config.yaml
num_hidden_layers: 8
hidden_size: 384
n_experts: 32
experts_per_token: 4
d_expert: 96
d_shared_expert: 384
hidden_act: "tanh_gelu"
moe_layers: [1, 2, 3, 4, 5, 6, 7]
router_score: "sigmoid"
normalize_top_k: false
routed_scale: 0.5
balance_loss: 0.0136
balance_bias: false
shared_expert_gate: true
init_std_router: 0.00799
lr_router: 0.00144
vocab_size: 8192
norm: "layernorm"
norm_eps: 1e-07
tie_word_embeddings: "early"
optimizer: "muon_variant"
learning_rate: 0.00753
beta1: 0.93
max_grad_norm: 2.0
batch_tokens: [32768, 65536, 98304]
max_seq_len: 1024
train_tokens: 374200000
max_steps: 6441
dataset: "wikipedia_en"
Below are experts of layer 3 (counted from 0) of a mixture-of-experts language model. Rows are named router (the router's row for the expert), up (a neuron's input weights, with its number) and show model dimensions 192-255. Each number is 128 + 32 x the weight over its row's rms, rounded and kept within 0 to 255. Numbers have three digits each.
After each expert's rows: "gets" lists some tokens that make up at least twice as much of what it gets as of all text. This comes from a sample of Wikipedia text that the model never trained on. Tokens count by the router's weight.

# expert 0
router:038130139188100142170121107164133140211130096150160114130150149159111211144152127111130113155132069117095104150144137141157116128075084170086101123113123138164132082113122160164124115094148158
up0:188170102113098085101143097136117113125085159155121106053127130158175089123177145154135125084119123140069122103134136097174106146152089077152082132182157123158192097170121114126101132170130166
up1:128097136096151105089157029168138163108121161139077141125116135165154066157122136182140115095088088120123093152104058114118142161097127102140059114109049174091184150096109127115127124127145103
up2:136168122116080103172132113107113118079144132084069162098110121072243146144120097162115124124166110105107175159142158129105128139121084214151128095120116148165155118159128146115128142120108126
up3:104167067155189106194080096078157125113093144126124120115082096142151141092162137153121137179100107151147170162171163107163172119142121159168142199141108170184086111107118177106130143178119159
up4:051126097195133126180075166143136092188176095101126127131107121142160181138135149127099134174089043122158115140130170165102133158116148152136153110152101130100082098082083182111052129144133140
up5:082144147111124175073122050106128148175147100104132135139101123154089126141165100157135126145178089132159137140126145128109125118130124170162141123116146151095163170173131091095130102135195112
up6:071116091144144139187077141119121170140149099174106156141111115118162099171153152172121120178110164123076071126129165092169100159136154125081131112104141165207122128148088214146108172116083137
up7:100160114045155207093162110120156155109125149099172093120084110111100098157172188157153137102167140139179102137096160117107090143128139089131123166176144167098153171094094102133136150119150085
up8:168092084177091169168171102202152119168132071075146106166200116125092171148094137150157141092184170136075208180146160096055142180122094084167163125177142107070125148166123118089140109185128181
up9:125121110133097205173119073131169061153117145112168093040134124073084110123162104116099128067140110098115150075139096156150166162147115120164107134096125166103049176199129067137140121178118144
up10:108089135117128112092069104135122129137134152147172054143164131097190215106090119157142138146161081098099126172100156122115127151123120184098064048125135120064131113099091107095148097134104152
up11:116057148145137121059160111134159097100142159078122092144077119172059108073116121124128140097158132132079141198119135186112134166124157131111122137087110149110087174105132144102086108155104079
up12:137119124140168088080132146142142135135169076139109147142133118121138162105161165122038130210131107142104135165151083166121088153125184129137104118083141141110108094098081111164000112052181171
up13:088136057112098201064097116134074128121125127136104136089131108119153138107168148147142129049124115125127177147101064146152115144143124141160086108059114119112127102172127128191119156129147129
up14:095134150137145126061083124104086145135153159114105111167170135129067120130138163195107115178117135120101145131119109172104198129176128104140122121126092164109098155185081161138130102141144081
up15:116101144107173101095140112130097103092145119063153109147130116175188138105131116132104119106078149130119121141123156096119139133156107158142169117107099099110167157101098193110078146132176103
up16:179130142143067102096161052115137118178150113196089197085126119100080097130110113085116121137157135153111179120132102104069145124121120115214088147117128164145141091138166138114127144068152072
up17:029116077093169140149115172132174150123143149099117156143096146137073160095163135099081149149091120124153093189143157122104156116117151111080151115141165083116179079115064064094092120121132119
up18:166129119113130129145125069114095125130060151096135115068136114118153088184078094182174105089111048116080152178204155058103090120090152078101104160115192133155145089147084110100149091156135195
up19:175135121111118123115112091061117160028192143140094128137131123146185114107143060132077127142147104118164144091189159156141195145140142139101172142140165157153107104129115126090116151169137104
up20:150147144109093135208126140068102116123141096072141099180077129064086100115146145104054131147160127155124136128137169161133141155174129149089112117149169159129029118068130206156189079173128092
up21:121134134121197102114118142127160124137163185159128177073105133118113088078127036186102148111109112103142067129171166154155112160062130107098100097111129115073112126202155142108090071138132085
up22:062105096130152131161141052094139182150187072133141115126092113080098105188120148116102109208097166136096131159144156075120136147118134124124076215109136138129148111123147171148091158088133151
gets: "a", "i", "e", "o", "us", "n"

# expert 23
router:108089082165078144208119123112125087120122091076088134167146122172133088115082180114157161170186044097129136143165150176149139142093122155129098130133129170174143122115140138143114116107085129
up2:091101134086068154193111115135135213120139107099094150191156135079081146108130105128118109172178192097100118096164131120105130166112047134177174133080073155107142151145156095157132169139076126
up3:140138115097140134144148059078067111094203143179123191096146127126121158106114121137143133149125064106159174159157084146086106111170159074088072118124102190191155165146109135093177166151158118
up4:115147113133084135094155127114105177126122083092111135110107111132092180144152145145144121082195098146133114102144154122064114093119077147120073146080079096071180146122143156126162138101142179
up5:056139106128174123133125092085110109140161090102137125110106153152192147182125192142178130098162134142135172098147166120163115159075129100106094121118148124166107149102113096174119164104072137
up6:158150068061115154125062116160120145153117104168102112128144127123169120020123127141106127109111105142166197187133164176140132101123134159126189179197151146150123145161078129093082112094126165
up7:106113137125147063090076123059138093134086107099133140089124126126141178124154135110144150121116126158132123185120148152119050164158131162167144129127161134105125105138165118077141097164132061
up8:142038178135102069211201105193144115134126120098096132094146116153059145098157138159194141121142054129124071127123132094140091128139123147083108213105114137131160124105063143134084132116144126
up9:061149191110145094145118108205113104133124166096122136103113151149068077105130069142166117167144090100135106137143169074122093136071074148094151118117154074098069093088152113150155144085131116
up10:127102062172189155109139172071103112162098125113115118148123116149129147170116166123155136149145124151082144156200161131095196078135147116161098202119155154109117081098033123099071118153166231
up11:104127101170132165056093152140159104131125127124081180143137136230192168128139153171142137166106095120067086140129077184151064110118150149097103111082137117126202110055119160128087120165101153
up12:095103146116131114008142117113107155195162153125132141064112151150174140143101129158101128107122082109125140136107083185066074136139133128088127161128129133173133138104129160168195117126115170
up13:142076114147094136094114137155131130109106088123161093155093126121046151176149045168071133137120134139134194113137141147076149120195098132154164133202164108199132032109095169115110116128175116
up14:080134108129120183123140096119103080119091115085073181162146115119130097119125090122139104134180128135223123139097070173146078160178127128150084106198158147115164126144070161104159145113061139
up15:166113106079125137172160145119097125152173153154097109147117142096208148138142087090158143199099147136190199091162130073111188115123093128108123116161161135073136096138126069138094166127121059
up16:059139167136143118175144145066105145065089122121125168094122144169157125125133114103116128175152147127174103124123091153142150182166081111123081107108067139196088120104122120056129126098105113
up17:110118142170130215064154113079079088098113144076104132108104120167066138112138116098185132140111127113115158126169133098116167150123146125139067161121159165128073140107088128141045126141192154
up18:110177188123171135152076150126132188116077121155090155133126129132128155163143160093128137104087159129133142155162059168188194084173115134179144147200154081190182133197152107111119114144094118
up19:141219066123151155209089059126116158110114118115066097143149124153204115143117141115087135235099080144051134144078129149124178097130099192140081142143184161127080102122085070154106211159125119
up20:089143130124117131101119175154119090205181114089139089164138134154117124102132169131105136127184113141165078093144136107126158116103144091093049093123120111191131125118103109120168201146184149
up21:073126116109135128198128119069088153107154126094137100190119134174158101037127138121124136131195119140148082084137124145124165141067088135083074146125145113144147182081113101145108127157139132
up22:176150180143079116126179139183146144084135104142104150102153129205155104168100082176140128122151090154145153117204173141162137181097086193111180068158127167154118077107161082119167125085114086
up23:141085132145131172184144094112090081161169187112078105131100131057136127125109137185111138121157123136131166157164179154085126115130134133086120174087091176136171114132133077114162196114167167
up24:144090139120115148113143101106108146145157130154164148121122107219134142118127158091130124182121139138125119107072110131125105168107094135137133147115080115138124130091164129103038108157119085
gets: ",", ".", "\n\n", "\"", ")", "\n"

# expert 14
router:109129121184106172109166142160100130141177098120099148131088134176156085094090187184213151125217087137149130085160195121069142131091068112175092148152193143118128207090128150142151128057146114
up0:056146115083142147158137100102124085116115096047116131139152130173160127139136153062129129155095147148177164045169149096128178078132133115150136073160166129150154120175149134123188085158121163
up1:146189080169131131101122065060163159112122104059043152131178114126146064116135130145148138124089105153088207140118122128143104141056098131190067186125094149068111118160175182166099136075145127
up2:050095098145174132142101193112085129131140145122106146122098120117118097162141108102133125147154118114035156168134165130103148127130144091144024128136174124110145156122113014185150127081134065
up3:179177119165084168099196138069159093190125100133112125108142124172098098152082121147154128108173082134076116146184131098148109111138063166148145091119121112162119163127159170126145090123125184
up4:123124151088104141184147169135126210110167182100134175186127125144135152093124128075148119189179107113050077152159187156080115135118090165114132127119125142172136164089173080134178133132146124
up5:146098145141137104140077194111106097214149144111122133142145119117099094096166078180145154163207099091149139104073099169147151104191111207136175093104055163128144172119132122166064109077120127
up6:128091144138129109189120136173142145104116154092136102187120135198100083146081135163138161149151105126118108059127118138172137112126148120138085121154129103113128140064137109138231109106140107
up7:128108110113162125027127089102148100071089121149106109066177148131130076124088109103206132119138118108112122202105149116098047139121093129109121075145119167154100118121204103127121119140100145
up8:047166080069144113181127104102094130124152047127060091120124163142163100168079153109163145138132066131189118084147135153141198136086096143130166142124127192174131134123162094149166139080101168
up9:158126171127123097107131076150120096199116085135118056120119138093033101094108146132089114127072110098115126083133111063197152087143109184107122094146109098104150147144099148090130104191091181
up10:126114153153079121150129109147096115126107096172169081118149098180098069084139100157144126176133121140143062106137111149117178189145069153184153074124060077188142141135069220134181100064123150
up11:099134072095129125160063120107108158157056124107099131111177132141165159113131080169163143124114114133166176150174237092148170128129152132125087225110180163108129107150128172153146135124167118
up12:114206140117101072078107150108139166116116099055122146139090140152074169130076104104092132076099130139073155065140136148130120161175107127149160077130148166104113154138111161109189111158115122
up13:032112157142079161170079134090149114119169157151153155123090123055074164175103082118158124130166150138094140072096171077093135161109153133166101116123089067081174127133131138170118149101105170
up14:147090180163080118099072061175153176132150078111113134093098127182105076160107096048171120149131157123050093097131146166112104103126106166086134125179106085101132215118074067162136123066136101
up15:097091143094145128061113155066102108128116123135163113051132130117106114110090157120155125146130106102091169169139138101074141114143119147161108198146087138140119138148132086078107164134136106
up16:184128122099125158124073102088133105139107151159076117053113112044129182104154168176123130145135147142173192072196168076088101114207129128155119120124142160133173070138133100122135113133148147
up17:112164149149159172174146150087092167145114083102137111147117126159157100146127171128156141116151104137127172132174153080164161106103116120124076154093151193166151130088090081145088090106165132
up18:135160120135119144118182102075101169178174132124115109088164144158132092164084152132129124106137114120102154141118103158125049158132113094145121142143131144084125204077169193167104119084191139
up19:083052088122134131087143132106119109112141114155074161137143155102166132133111183123106108167184116162159076140100083148022127168125121103102098137174135177155172094112097145171102070081114127
up20:118172136108113084163102087113143127144098132122132120149140135112070101163132115126069132114144150119103099113104157157054062130105091092142118175156109095133122218174117167101148094119042078
up21:113134094104157135128124126134166062169120128130141136100152134186154051102098154171113143134130066125123106180071116093126058115140084104188139141175103163160153186141148184169158153188103116
up22:133153168120150113106109147147136156141129089125159148063144146250130117121140175091134127099118097101161181114144124104164102143139084192123161067140126115113111120124147091156165165144105128
gets: ",", " and", " –", ";", " or", " but"

# expert 12
router:150081093243133138096157094125083157134101120151106103141131135139111166084167132165109134101169096138070177081151100176155145140094092145104108076123140155204086119064121105152133112127076160
up2:117071108113152152139034133136078172059101115077147174164193120123165154084109077139158140157135100132152111171116094107099095144154171173116168094115146186176101146093122158147159085090086134
up3:114084104209098082144129159151119098102131160133137141041154120183137108114152170156139127131127142109056160189157123110139132123088095154140163098093130156114135124093162080118103139137122211
up4:133155122141084112121134190104119159151088140127134088169101133106118138107171104143182135137124118142130166169140141122161047078122077143107120154083205131163186074127079141062110140151165158
up5:134129096178175154063111158106082132198114115111144111158108148101115155132110124164160104118182113111169176138122202112108087126113139115071174077104142162111080186118097161148165180139074142
up6:047107129083127123140153074134109099123128096158148104128154124133123105159136036175159106169195147116117170145172089077152158102116121127087114161146075090050104152132086162159123104133140126
up7:116195133126143166107075113110169126178103147120111079093109107126143163144135163162130120077164060123126107158078091138141059087126129107148127164117108095234149187127074099092079112159162105
up8:141146055117166114156137119159145076119126102118162166094182134191180137129118172085051119134137140113167135123097178100152110156150125115104219151183116125188141132100132153178101096166071118
up9:138100188091110122182184100157125174165065106064151134078136151167141110111132093143164137089098115113168129122132156078107157126147152123152156132184109138119194098108140105110053121089147135
up10:159202131153150183026180122171180103147082130164137124120143131117139153118159161154083125064124109133103142149073090164134073144157140135158133176095123126164116172114173165130137151066125087
up11:098142127109177125121128090111117152153117129115140149096172151151171124095165169173194135094142122098120102118154156137107017132137121114170172123107159103122112129071110149142114123120116157
up12:119132126135140099040062072109083112138100154104152078094118117165145158041145128128067128147101079122109203166160126130112107111133091135144138135123156135129204115100156165093127139108120118
up13:131113090107141103149192149088135082151187136134128111108097106155158131102090163129105129144139059120163148101167135175115157134102155127171091167080156058165085120167116145120088074137144131
up14:129146156114140202125184138193127091125081186123173147076139105182113149123122110113097131171169172135105066133150100147114096151119128133104126153089139164132129109122136126164064128080082071
up15:129148116124106128148152152061101160151090123078104071122150117087129152166139115161079137125168044126147174178141090128076126176122107153143116140156097090147109101150107154150113106083155090
up16:088095085154101127114072190121088153108116111179148118188186139114109156135138126179103130145182168126111162092081098075100128172110137147098068215096115133160129133102160185129111088104114127
up17:059095115155160149096142093147065200093146128125096090149101141143081120139133111114120108150137130119122089124113116159137088174176126159154102098103140163113096185128189107198118162119036095
up18:118124129062170085136144103207169166104131148087114160149100136149132146102136096075104117190139099119130187176167175172134108103112083145149130130143109109125159164135143146170163079135169112
up19:093128107145176157151073077154177110175115117126144184181095127121115139126128126152128148146185140129146165110107125119108152100111145170075143087209161198183095112120169166124109145103141194
up20:119037122161127101139178119141138092138109107068149040093103107124169069140112127068123121167097183144128165147156079094075207153072141150130122158126127123091163147224101052109124143129120155
up21:107127121135129088193147092191133102132104160118146131121134128126139105140091128159111159154155150108135172073168058168133192147134133136109145184142130094120087063053148126194181126145088093
up22:144128184126096163154145155142153065177103087095100102244124131126132091102119123092183145161173125156095182205199082117126138128113079103129091115145104134186173129139152104081105121135186151
up23:201219097095138168093129131130182107195145124132077133157093127159113104102063104127161126138108094136082122071144152101173108128139114167157126110157072133114111087147126054153190089159145098
up24:112122147096114169109123101084148099175041187139132169131090147133095105112116062179192122129152128136055166138162154090156137136114121109138184102113122138176097081084081095106171135164134150
gets: "s", "es", "ion", "ation", "er", "ment"

# expert 24
router:106096137073101137141109103077133135082121126060123151112107154136154121097135133120099142119065125115160121129166109082118099111131063134122114201145178133137111135157141148144149212142134090
up14:083117166083112122126140149108154202106118094168144119130150136098159077165121151123162106173136150117097180145147091131128109106132078072147195119122149096128122170151092142122096092121178118
up15:104106082144112060114170110104105092134175169143098077108092135161204072124120147121079106170139142111135131098152112150145140125134090110073191145114107114135170170108069102111088135167112074
up16:082155180079179133155037104111103156076165067098149091184147119154123113152164154144091108153162104089135106146135118154184103159107151161122130140155172113128081153106104106110160177071111090
up17:082125106129105143175096105089112136146043162132125109157135139120165173104133142125048138169113123130195164088160128147173119134117123181136129117120093142133108190129075133121146133136128067
up18:141140122134112147174138122099148110102114128059120115123117119192128192086072127105092129117061091122197075097140096087132158157151047173081136131189144110168183096128093144159160182129160125
up19:205123123103114133124068125108132092136156161135088171185118124120143102110139193126112149116141163108127153148114167115143132160130174153132119101144154139138173148170118126139104068143080120
up20:091095113182109137112150129151131100111137056135120089154110115053158135090122115117128128128163146126136156086126062141107123108079161156069091139131184145166096092133079162130089121100085086
up21:102166112100084161151125105130086167151105128181176103084132132083119141101133095073088129171146140133118138053045142118147127132081106124110120132042093118066134158143102108100150128109155115
up22:148165122178104158110110073151098132166130096139154120106112102105101115105151137154160104173081103114153146138135167124078131060137087108121102201116164155100171187190156169171152125114196153
up23:160117117099178143084113149166087100195199117130199067136070110152107152104124202057121111117120077136147147134122084091138118091148115147097135110171066083113103176093086086144126185151157121
up24:138095135044141175132085083074132074169174158095091065054100160158159169137119093082097125110136153134120103102090037095102110139121168124124149149116132112142167119157105169129143154114187174
up25:125147062062129126165060086133091166096148154076115116130119147118097157118091103191075127142168132101132102098094074125127133151122059109178165138149161162104130100074150118157104134112140110
up26:124151142089117157116119080125118106083145104105089186102148124130142095150106148235134133106133128133163134106099064132168114169140146156150154171089100150118121151152133188115147129128137102
up27:083148133095076106184184103147114152075101144081105111151135131119141118107148123098124149163149175099157134095131081111176173141149112137140115102120162110159118132108094132096077154176162128
up28:072131181164194043142134161111164100138131098127100183083139110175174097112143058117187125137163148130104087192092159098178097114088122122143162133132091125172120050139141129098088076141108143
up29:118161137107117082119094129171091101072107098225024104100109124097103142106148122152137134096074105135096092096139116135145138170121092155120137129165127169091152136047133029171143130129134161
up30:123156127123124175116117069100114171152126144155155081132116082103137145141184122053142118106137080146133124123181128127093173093092117132070104182146109122197105141153175152105072074177096107
up31:163152123077095148169203140095145136157106090132098133137078138141174078184151110083046126147089133154081120128128058123086081067137096091177144122107151171130139183171115120090197177102076110
up32:122143092145148147203133114133139140109119116122146104116109122109051115230144136123134141102063133117086130111088132123166155109132150115150082209115117129092109090062106152109136157145179118
up33:113098140127086118151161155097106133155105162107144131159141126079144157095172047045138131134131120111146132109135186148154136135109153104102141132115090125210128155190141087172192098107138158
up34:170165145098120139138086072109076098180150165105134080104073107050117130123156100095231118167072131127153139127150117074127126116156099159140161177179130190091139117185070135166195177155130146
up35:104096089069149097107087207072114129203167117156194110109165127130158128099092081122065134123159103084110126133158093139167114122127141094108176106099195144162174156123153098137129145089132131
up36:106143137122155150136066143069103115204082165112105114110128112115141146155095121161185135117099096093097107121207123052100164139087170167147110131098075131120112169125103092159140203120098098
gets: "-", "|", " |", "=", "\n", "\n\n"

# expert 2
router:092083084136120123100129121094089170088102104124161110131151149120138138081074111183107123131091123114116105138128156130124112128110080128094067140170132212135073125142103113155166173178154134
up14:080145131134098122089098127142149114083112114125120118133172137133154182093163124161138127123081160131128114103177174136078128133114158121115094166120122183128047100149094065113157168191136152
up15:118137136155129149135096145129158118169138124158058161185101143146171143176129164101094129155148128124098143126134155147093085128144143164077137110131074095120120101077130105177103085179098159
up16:019142130147100169127129121121115156188142145083097138103145113225124136121111124104191129097150128115083162103094146097135104162127137113132085114107131149178126138114090089137157153095153166
up17:109117100131118096105155123067106145148178112150170096171099116170084060125107194116138089109102124148162137153097088098192114104155107142120181121140105105128138108120111185134129148120132162
up18:119215193108124116144134098190073148183104175117126131085123114136072131144175115117093138146164095131113192048029158084129081127118181142142129125114109136104208144102132113124056176092142131
up19:093190134140076093149091094134193126167114181190134079108078115150133106153109105175108135063168127142096084130124125077088179065083110107134103113173122065122097133158192194102130115150035138
up20:092128085158128140126093111076141090208144093194159184097169134123103105177119184143183139129084110131106166153115184090062112157138095156112171141170127086150086187123143176142094130166167176
up21:167172148140066106110118145136171109118117120141116188118167130124131121080135132193094110097101095134098161099176159148054169120129086141158184117124133232180157089101113133116117146037134135
up22:095156103169115145128158159134171106142143125096142077151084117120162148141143157078172117172122109137122130060160119110078162088151063104130088092137111122136150105106153149128183109137084086
up23:123085147148105100173169144091107158142195127135096127110162142195173189093095064128143106152136115111119074204110077173137107124129102070116065193075128152120083160156113060156154165069114137
up24:143097104042145116143166140141104094173129154102174134080133127118148121123123068118172127169117107118134096089098138110118066099153174145083189189121135131165106108109138100150096160074123157
up25:144093119107166127114093164146143140043060122038131150135131144120128167141121146102142127091112095111135184126185135095136124115125084119127105116148136133134117058056145064121104132143172064
up26:172187152195175106102098129114137132185142098137148129161159136122126114146103117156085126220102126120190114109160138062144085105120118107169115156110100112138119136160065162108081174134073146
up27:162111142130142111145176129060147103185134159122143144141115116125090139125108130096136103105138115119137125154054103086085081141105159130157114157131114137192174021130115161146094066144152104
up28:088107132085107141124145125210140105108112106146180098107165120196094138176163118098125123123152158128163111131143226105090088127150061156137188170104159139133138151130121140184080136190158090
up29:191084107172131128064099123148112172127152120131129126098108123134156077121126095135089132160086148109097024151109090149151177174101200111082070208059152136146096098084162080204138126124112184
up30:109093085108127135117104172081080202121137156152123088120084137153111108163128110148118127184105101142154124064148180199153120114140175130085046163062089138113112121087088149062119091195129109
up31:121147121160097098182167099133082153089149111175115127159141127110163136162163152133094115112110092141216117123156057151178027140105143116126109170099101163114101085125129104143163137107111119
up32:121166137081165133204173112117112124152171084140126125165093116131127100087167149068145121117154123118100059076160082119165119122140139156165144095107114099066092127112116108055101080100137082
up33:079131160152108144099068116158081159145110158158116107131132117138066147118135084129111110130131043123127132116094151196126087142146132138091106115088157151134039138127122136183128129125137117
up34:134095112079089112065105113146078104167122095092134074106091121082116074074106117205089124113165135128133109123140159104114114135129111098094142163089104144188128106136083130147108124089156187
up35:158130158202133185058124123097170071179129083097139137157111120116112111169110060083082130143183115140089114093127089117044119112133152094119176107150094113173104142145148117106141158098110138
up36:195105155170172079119093120164099182177115153107110129159118148168112202133152082114166135193100108124161170147167069125148069186112119184117111065111125072105177105113166133129145146168144104
gets: "\n", "=", "\n\n", "|", "-", " ="

# expert 27
router:106152151084084101152133161120149089213151115093150102074060169097152061136137104154117169116118122042107143098143132185174133123032119136043152171154131124149158166058097054193118107140100227
up2:097145144142111178112159211108147160177165107139138173150110126117159149132133161117134110171089143132126077168132089089151128113165179218168120122089105141174131105129093082174107142143112174
up3:173070114111132094087108102114113130175143089100107160114092106108148139086105133107141118154131062138143131144178103089089106072137164113104089080171079145102091164086121050164137115145088121
up4:072171145178137119162142121126180147096098098118076138063116139189118140133078102163156142159068122130151116119110145078160130160126086142154081129157127095142107115119063165098135094131171110
up5:114172059129161176159157124101175116124117126224119107099089134143082132163141081069094122132154088131118053163085075174151110129116079117156107102144098105159166130085119176131130121108126194
up6:174188158105076128162148124118161106153127168138130083109067144136077128124151156158127138127093132135156135092154070144108141130121174106064152144119096101149124130146128116132062133109199132
up7:109039106123127125143211118176151151150112123207117128153114112151166114124106177105152136130089077101084094080099065133094085110122116132168078144127143145202160078145092159113103147130156133
up8:131230184148158102068119128149146064163111105178135135111125138173132168106099113160119126061180102111154118129058133128111087163116080130145148170138090125079070120144148142137105130145085140
up9:097162154097111088213125128160166072183147074085122101088069161114190114095115137103106147134107168111093131134148116167156157139075137126065166101101131108070142149124105104147083112156076180
up10:060149101149116124130142059128157190138120097138114099142076132108116176110140140182115138126144179145157170153155138119132112135129073148066179170105121127132133090095176173166123123077114163
up11:126126107035181152144158096105073131190143174139093108124142129100109088115129108063204120167151136132114146130143097162127168162131122113179076124150148077156108193108049155144179119134103101
up12:130155136084109133141162099095136101101094113086137157100103136151102141112126090157142128181100147122184097141106113179111069137153164128106151132123114104117144086176128017117102097157132148
up13:109160091110145100132100080130167065206151099128162104103154134136140178137096123137095129114075206111168164132109119135140122180144096113146165100184171119119135164125091142124116134148078124
up14:107156177195148105116123087124082136134130170134114128132135141095151150133185112048127139110151119115124099079161175181101161091099036100114135094181101073176210135113165131165146090120128205
up15:067091166137087152154074064118157107097155147098099158139085128116222163105129128140214134101098109123097104140157203166104144141132143183041151119125158177123129123148139128156110189094112168
up16:157136182097124087161130150173109066089139108173157203140144124070169171128126091106081141161121145123129172178144114150127118157133154087136082104190143145122196101142205174145091139101096064
up17:078103139099093145161194139140158131116085121070118130093131135134126117182209153190129122168166122120103140125171144144171124129128101110131111167058146100126211148074132175171128124099165133
up18:086096147160110114105115152121152080153119173089129130113108142166119114154129108154189133135121146156120140137186097135180070108119112074118105103145112172152165141091101070152166150129095147
up19:178143157091130173133137205183079201136175157116095153115159131108159105109116118169121129133165075126101103150172159123161159127138160180156151062110086176148150184139128095148151076136113100
up20:158121133230130085124216068165122126143111133156144069160136093076113103123130139112077140161103113109144129080159051151110132156129099097074132162094116122023110122152162142126040116107137148
up21:053163161123121133156084042116144087172137139114153144101141131128165126120124100151070140054138149106079129108143081149134129130064094195090128143118126091184198120065109086103152132133091152
up22:074124137112113118119081106094146120132159171161116113135142131136143124157125158105039122167162149114103143102080134139101161106123141158134143127106113170124120118183123065143117171156062146
up23:142138106124144137115107103134113119103098068163075104057117144175057087180137111116158141158168155106153108113151158115143156135095100126140127122196131121185100125149212119175147166164099116
up24:135193179162128145111191051130134088132138133217183157113104128203114119115139102097157122060107170132155130120094118106130105116074129162156120185115128125119158146119110045164135104135138072
gets: "ed", " that", "ing", " with", "d", " where"

# expert 26
router:111096109139132138164141123108109150102121105118099099170164136128159165167100162110085151173116107117133155166181115146199074186126131162121140137142123140144122180121133157178110126174058162
up14:176128094143170110037093112107107129183169095154129127137091115161131176131083162110157117132135115142126149170105083168146139101136097076028066153104166152133140069073129116158115151124102185
up15:142170181131159133164140093131128128176134121090154072114146144099094138137059154095154128152219082111109203155085139176114119106159175134126143113111062164060072121174137141130187150136148186
up16:146114168118125106104111106093160142112100149144115130119056116176124096150101068046174130146118088151085124122125131105075136117125095091117129094061140111151122108092187077178133100131144215
up17:089178098111129113154067143126070145151104100166131156107189137111204112163089177128140136120147072135127136083070090140140131127156178096139138150113122139142122122155089185125145202120084163
up18:084149136124146104097163164113134118128128146088131132098150113218114145115178098148100147176119143122104100170121085126164126121082143149139084176102150157162078094102187082129124095157158067
up19:056082058087174185073120188162143108131135161116109183093111133123119103102136090141165128149121153128124147160080096131136130109081122104114122073133183156124158167132156097110121136146194123
up20:167138166163156142113123125102103125173105164139151156120094101117103074110114047150128115102130127135115142160167126089112134123102086102150118097125111191093119097155133107167131073071083143
up21:093169042138151147141111150155124159067055076192117138088155108183172092128201118154068129146151136137193154177104077126153101170114120119194132136120165136111098165114108130125073137164134110
up22:152176165104133098109112070149118149122078141097199109125105119108128102141130147118072118106163141139139072132103136139083162136077097123170156128154064186132133118168117137132110093142135118
up23:107145150162126105096065159149159133180160154112149175142166114119132119133175106142167163112169139130139169154137081096114134079137103104137105128118150104148157150135127162040114118156134098
up24:063094115091156085114198082116073109098172137104189118089189144110145159139069141178187120130150073142163129179159078121102132137144146091040097105179101161132111092089130174133200137222116130
up25:109209141130116121121105121135132089098128101067065129161109127102111088113137075184153118121092114117134171130117116103158114174142100134194205138100159123188103094145141106153110135174134172
up26:163189175141081134096092148054151160182115073194116159140146124147098156119150138111158142120143147139149196181112159137211146152125118139184108115137151125110126058180095107084121081081204146
up27:133186135162073135101184115101168071150098072158098164133163122115085101116105075087123127176098145133062171182084089192125067126123147110181126088096148124116110126112100135153104132170086114
up28:179166143127057152139181095132124089062093117083084183127126095147106151101163083166084113169140064129122098157118107110166156115129042149127103108136154145126082080150138118145113151128055134
up29:182115117158109150136128084131188098102115113117154107108080136125123132207148181100135121169151158127091119114172140160102108167122112106138107132123130143052161158126125240130111090147067088
up30:122106119106099194161141115124120145133158129157097132103165137082144135144177152152064129106126169129218123102146171135081100121101131135169123062143117181159174141117129190130139121125037122
up31:103119111135199133219063032075107186135091139087089117156142121100178122129158137081195119078117147109153124111130088157051125141145121123100102194104138167093126189134131133150156153189129161
up32:118122086091078119083156096092144155139077151128107091021196143077136159164109137196173113137162118142147142150090160126122081090128158106131125113112154176094096076156113092067098065121156144
up33:110178096140133100104128089109109104070109107060115186071132140177125064111098119138142111155120112129057083188091077154163138153116148123116108098101121156158144070123161126089109119106109118
up34:114125126142193139089160152176134119108190137178188158156137118106142100168090125181132133114096143109095113126110068103181145138092082098132101133166103103109128163115094140106101119147187149
up35:124148108097061166159127178108117169192108166153136141131168126124183149144164173068101149205126128118116152061164093137160125111144181190153190124102173197133118139184083152133175110083105126
up36:070115097134087120143146164155122150097092106093156143112071106210127144119131145186147116084111059129156064130180121105122151128102068109106103074112143186135120067025108087119156141075082151
gets: " |", ".", ";", "|", ":", "\n "